config.toml
router_score = "sigmoid"
qk_norm = false
parallel_block = false
Below are experts of layer 4 (counted from 0) of a mixture-of-experts language model. Rows are named router (the router's row for the expert), gate (a neuron's input weights, with its number), up (a neuron's input weights, with its number), down (a neuron's output weights, with its number) and show model dimensions 448-511. Each number is 128 + 24 x the weight over its row's rms, rounded and kept within 0 to 255. Numbers have three digits each.
After each expert's rows: "gets" lists some tokens that make up at least twice as much of what it gets as of all text. This comes from a sample of Wikipedia text that the model never trained on. Tokens count by the router's weight.

# expert 14
router:130125128166122119158158110098130124126114128094141115167147123095145163101137157117112111125146123118116163136162140123105125116148135121159102105157076106106092142122082146122120152119143139
gate0:096132133103172103081125124138140162116112154150114121111108114142138094084093134119104154104106128151114133119141166092118111109154137148139143099138084127110145139162130140142121165068174178
up0:123163105161088199111135171121154135131133108098114120173137157118145122124132167145112127112092163162101135106129179103098153147151135128138137122134117155170115136150171131139150180106136175
down0:090169121139108164150102169114137125131165175102147088089120185124112135122126156150145133124125129128085156128140111094127126151132093140132117089126126096136115143081146090156174124103102157
gets: " |", " the", "|", " his", "'s", " he"

# expert 33
router:148126104140180087176106150154180135108132109130080139146107132150128155112160107091124109129121173159125177142078132121127119131096131115116160107136125151115081136141100083157123093107118120
gate0:146125099156124117099122184141193118115129134149138156146094104137141097183149136112104123125131139117126126143095103090111147147150142088121147132171116152125119090132124108135124119114127143
up0:169170090113105170100135132135154111095121133134159169128118133130128137152102166127095135100148121134104123078067125108131168133152114058157115111180143128140093154147134122109159121135156156
down0:161128144134119129085112147117121093084099130144175137116130163117117171092113157125125126146153136139162125101122172105109120126146096115132139051154118128156102102183073138133151113160131137
gets: "\n", ".", ")", "\"", " and", ";"

# expert 11
router:121138114104130081114117149111136126131130098090128125164144089178148120096147073120130144148106111117112159120149127125099114118142131170179107128155155089100127103105111127149103147144106149
gate0:091127139130153147140098116151116116144113141179128155147131134145123172151133141125136178114107134139136155109141120154120153143156146088139118088128100160109119119096089145098106086128129103
up0:111065171107106152089111130176112163126148162190127138129110121081125114110122150144079117155103141103176154131108085132147168123148111084120124159109123122134115112148157161105140109164174106
down0:100161115126104150135118131110136125211154125132120150175113116103110142140137161074125162098113122117145143139122119096100142172134113138088084123096116079137091130103151114123085106123137105
gets: "\n", "-", "==", "|", "===", " =="

# expert 23
router:112186086121125120136104134150144167095152123099153180134117137161157163131169090094155149134178130112128129092143140130157109133139156154147164138132135101128079104131107104144138141141107168
gate0:135110069149105122132116105150148089125129144123111124110153100182117149141116111106137120047164113085137146142140122104083128134160157095100110184167142114110142088067113147138120111113137166
up0:129107109114108101103172121119155110061147129119089173145099144157148107116131127134115121122136137141164169104085131145166133144171115133144150143160121143114127136095133139167131114128111114
down0:125129113143086095110107163138098148163133148128167097150109126129094102163142095123063154125081138119105101109160135100179113118157123144077094098138151103112137108140155139136152142115142112
gets: "\n", " by", " In", "In", " \"", "="

# expert 28
router:107111108106125074165123113156140119126124147129108123142166110159135122093162073132103147130134122112149169117166125128109117117114119140151163139164182130096142110103083152178093115136152121
gate0:168130169119113175154122165175089083091141142136107101116109111124126135148139136179138108099131157128136124106116116129081142110110136128150091123136142092141119123135125109105096139119158136
up0:125141139082129137168135150169153144121168131143097117137132068153103106153138141171094132132141110166137147067136122142118147089117156144148119107140170083134115144139105119148148133120142134
down0:148101133134101118118084126123110124105127109167128116150151086174106140128109070137146102167131123086152164127117134092125108129151108108132115134135150123094158171166155166142089127124124140
gets: " |", ":", "|", " =", "==", " =="

# expert 8
router:071118124159139088128145127140135171124150086065127129165108112143163088137137101112111086126137144161125154135111143134158134090123145119124139121137150130158114149156127100146109134150157121
gate0:161129096105142140161186072118134118107117151129124114131103099156177101113114076126162154105136111110117141137101111130166138089111170094140138098122152144127085133160116125220124144142104105
up0:147118097114132147150150093146138118106105131178189122133136126110171144115089087099139134108182136129114127132108124154143077108140136116148124124121127152160122168125093138170109108124109164
down0:121112103117117159110087166145133141133138124169119125153175119109139179169118169106143155154113158102149142093127131104133147125128106137121116149116108140147167099132082124092079096154118141
gets: " was", " is", " ", " were", " are", " he"

# expert 3
router:166187112137135113161092096139136132109105115112161138169133130175124158141128111154095125066140176134115143088114133127137101148115137142147148125141122104116098089129086109153105149074113141
gate0:159160118141106088106157135117144131134123076166116127104092100110166127126134087115104099126104122148144187163114143145138118140114141118139102123121095126107153090157136151128172111133149132
up0:095071096135119112161156130145165160092122154102136158115126120110144146091146130100133132144146172109121124134075097109158163124138142125111186132143120140107128121127127103067143093142094128
down0:114153131143110125126120111153121143122138146137124115119118127148129121145090150132125108114163118121109135107146128144157111140118145144082170127129167100138143099135129144192121115135106127
gets: " the", " a", " The", " an", "The", " January"

# expert 12
router:109105111127090148130127126143151143110152151141095140112134134184126164159133102137123152139160178137156161113122132155140129129131183108167141141135140114131115108120092122168148118114091179
gate0:100086120134167120122153098138148092111125165177133113109115159132105140156122148085146166135100153130141128143107122154139122099106116125112140125156155131139116153117093121182127149137171132
up0:111157100143108127131160125109153164145127137104171157105168118095115104121153114134130150117134114128122151090113112179166115133130133123106172150150102117128140126152107130125181110071114162
down0:142147124115123207143112159129143110114124133156132078115115151092179098145128124143179106130136123131152099111177104155096114130092124143138104124149108117150159091154098135101127154123119145
gets: " |", "==", "===", " ==", " built", " found"

# expert 30
router:149108139113142134167107129137140143120128114146137162140093121137107155099170136105105086127144153102120181146099133128149131129123185118091118118121112128125116102132119105125134092121107127
gate0:091169102162117129148110068129105113158122093131086131098099139158153158160127137128111148150125101148094151114090093110119119135174112138147122120163152057116100106129138147102137120119135169
up0:130154096094121098102147107141155128067134095153107133151115157169132153137144151142128147129128154151160139116171143102161141151128173107126139142114140126130141107105091097151160122119143152
down0:142104107151132145131131127124141148129154093141129149117108135169137137154133129165140129148125153165123141097180109118139113145164183113144124149137104128125138076129104093136150154124136126
gets: " and", ",", ";", " that", "s,", " as"

# expert 20
router:171120119121095078135118116089115114117159112074122123132150119133104103142122132162137163131165115099129153121129117110127094158138162149123121133116089203135143100129132128124134109102139113
gate0:164118149121138102095101141149183153109115111138171166130170123130140127084103182106119093176120152103148131121091130127135109089176133142139119111125111113157110154096098110101122106101115115
up0:146125156109126120104120150133155124136127181151147155106181084126097133081142146140097116156101145137101144124093135097128119118151155115087135135107159135141107098125129140098111141110107126
down0:149130111109123101112174117124080119146122140145127093096117150109126137191144095117125164100097134138096141106147088104129125117102135095154144208128128152089081122117141122204119140146125132
gets: " of", " to", " by", " with", " for", " and"

# expert 1
router:169116116146132082144134138097154146118136088104069115137078104163136106089152118130111174159149147135146174086129123128176114149182154129114174096148105167142137080134156142158148095105158138
gate0:119111126152152112140095115134127136098158142165104132154169150114151118138160197112116126147171111142126172147118127152140153140160109113154089123104111117139125148129088151125146116163142179
up0:135133123181160113098112128149101146102111122130115118138161099137130130115159149103148127105181159147124157115122152152164138126158143114147111088110091140159161141138086122123146125115142121
down0:131154134163114092135103116133137130118101098078108112135158084134150098087158128103123106139116146106087144128141152133154122062180136123160079120099144181164189130160096085105099096139135094
gets: " of", " |", ",", ":", " –", " -"

# expert 38
router:129181149108101137166115113083135138114147144120127124150103130165157152151132103115087142095150155164087128091114122102134135149118104164131129135121116101123162098126128127126103134104137103
gate0:116073121132075142186101146103133162096117135103157146123103098142128098137145130106163133108080112160146152129146166131141117114114144131106132122122127161165102146084177112124110144162112102
up0:121121106138201128150131156159166174107154083119129148149115074111124107096136143091116136138106072161124208160072116165113141121133161111101107103145105103124084169152129109146132101085165102
down0:191110118145102086098136162122145109160121105096147112121146100137137150137113127133148110130136169155122144136146137125144093150097126117134156076100121140133198138107143164121106137121143166
gets: " ", " 0", " A", " S", " L", " W"

# expert 26
router:160108112123119065133130149122139148133111087101097171152145116142134153101143089095091125135113143130167168148109103131149097149102154131119151133130102121116135126120090133150118102083132132
gate0:142130092148138107087113069085118089099137110098152134116134141127125129147130123146135098117151139146141135135140118135110077120127113154146146104106100138124143158112125148129132123090149119
up0:151136077192133101105120121107161152095114118127099164085091101163127136153131118139090134127143122166175170103152100182141111152137161096156123074106162134106171125121117150118126116121140141
down0:110129185098110139115095102151127182149096125148171111130161156089108113139113097101125148101105117132108062111117155095092152114110124126158093166146156151164144141114110124135111163174099122
gets: "-", ".", " to", "|", " he", "s."

# expert 2
router:122108116096115112147122150133142166103143089153111141168147119119141145132186119126121139127120158102131158126125099140134110165116144153094161125148118107131115127102087100103110110094123137
gate0:122130138165159115151112128127173129105112113122126112152133123116132128071136183179128122118129144101145127110089141115113131079134114114130082133158092157192085105133094131107130139115123129
up0:138152125125177164148113145122146138115128084130128110157169107132148138120153192163117130122141152151142163103088097135097133080140128107179098095169133131170088102099102158151107169146154138
down0:141133105103159110159167127156161127147128173141138112081070141200143129172128077138126127129143136119119102126165130138140109147137141111113134123104140142086098160166151109145129133169138128
gets: "-", " and", "|", " the", " that", ";"

# expert 5
router:145114117119133106122155183099159119160131097102107138115120062130106142106126126148096146111147112117168132146078158145136126147154158154065134104100124158095122135107112146108147125104104152
gate0:161092132123132091152160128119180083136128152136117127136129116145154173138115167166099158131160087133111158121067150157164151120141155181104115102156120136077108122141153076162150116108150148
up0:182117170163176084115132138116121104146100130133076165142093091116170180111154157103122154108166128089170155160134130171153125100117121161135126057145114139124131106136115118158131092061152174
down0:099143148139148112113161131139106152125127124143149144141129100097144093129136080121134088063064163114124127137186105094085102088154141102123094133104105148145140158133129190107098139124110128
gets: " as", " with", " by", " after", " which", " when"

# expert 18
router:137161110118128089127090117166137135097161110094142147106116112153153171106177136096112175115147152136125141123111130095179106153120154179117141168135127096094126148130077123116111133130096150
gate0:146100146151105136141121078108116166141083189100160133085117136145091116154138111100147099116165118129127093139122125126151094170110110144110168100155100143164120075133107094131092113133130142
up0:120134143109096102095130072119141164138117157123154123109137090133093105096129124101132117114173101126134091141126104143140105142133180141140170138135124111122140108163134112123133128135108116
down0:125120112108122117090122125128111140146136103181118159158143126141111128126115101128080148107116145133171145089162125163112145102178153132126107171085093177178162129134123120103139069123122177
gets: "\n", " =", "==", "===", " a", " The"

# expert 36
router:084066141115144083149163127133175167124148147146161109118155096167136141146137096136118110149124121114135158119124107111106097124090114095145146077161134134111116125123125137156103125121139119
gate0:157121100108122151133121129146129111123159075110100124115084082123115120109133110096122136130140146175101119146132102114122113151141120106161119111113061147126142168161100099128097179094136152
up0:145155129072109158164174095125132074127117120091080138132123116174103101158101064136099143134137158122114159132140088152119125129173128130120082128136118120118152123125110095106135113121148163
down0:106141087100129120140102132125139186107149118108151144131128144119123142107114092160110136111151146129148111154159147164090136124174181125092123124092147118125120143142197096157154115132092148
gets: " |", "|", ";", " a", " /", ");"

# expert 7
router:122119080092105139154130140150148151112145135158141132158134138131142118097124089126109136104129106106138161134152104158117154138110137124158136175139137073113141126131095119148109140133123131
gate0:135140133133162145144148109126156158106180144168120107168083117132143146142155131143132094130139181104148169097110126157123123135119157129141154125170147089135091090132138148110139162119149148
up0:120119130149095112132180159098127148130161146132127095160083078154107127133130153151097114104193111121130143120105128139140138161124146156161128130157155108153140083145155123085125158125143122
down0:160064115120122148121131159125161148159144120097112076120109115070155135152095142167104112111178122102146111088121124126147133147110120142134171142119115129092132110139157154106122103115114107
gets: "-", "|", " in", " He", " It", " been"

# expert 29
router:132120122143145135162136125164150143090162149135106145121086151162164178133141141096121148101156162141112147115106156100154089136126160134169162154144117131119094155106120106158131151100108162
gate0:119170106126116124130115110167140126136128156135130102149068144108145158150099157131133142146141135183156141131093166118117126121147064131125155118151102137127176156149126093133085142180143157
up0:090134098121136147127122120141159146156085173136115121142073119156116170115096144139100137167146109160133136114094133123107095097146128184140113117164096130104151114121119129158088112119081160
down0:126128085124143145150170121159149123114145125122122127130146109127101121123106149094143145125125090119148115116167148128115102133149177122099130122117126122126142173136135111116088137120106133
gets: "\n", ".", "s.", " University", " United", " School"

# expert 39
router:117181135111111118153106177130106127122152125091131155145152130142130119106087147169120064101147126116155128129130137107136126066145126153115113143144117107080128141141100103130098123109159163
gate0:141147104088122126109144150143106150131121150136118130141122141139147114137152064109129177119155150105131114149178104128116145108146153088129149143099147094138160110177124141123126144145113130
up0:167122129151170108144102118091138137111163083100075124110103093143142147121152138125076147126117183130096150098106113134098122154115147143133153102161110134145118118152120083134138110057128124
down0:166169135126147129135096160136101146091127107102099106103114098146097128154107108128125123117153096098134108153105133120138122108146117114125137114135119112116128141110138105137089121105131105
gets: " the", " in", " a", " on", " The", " for"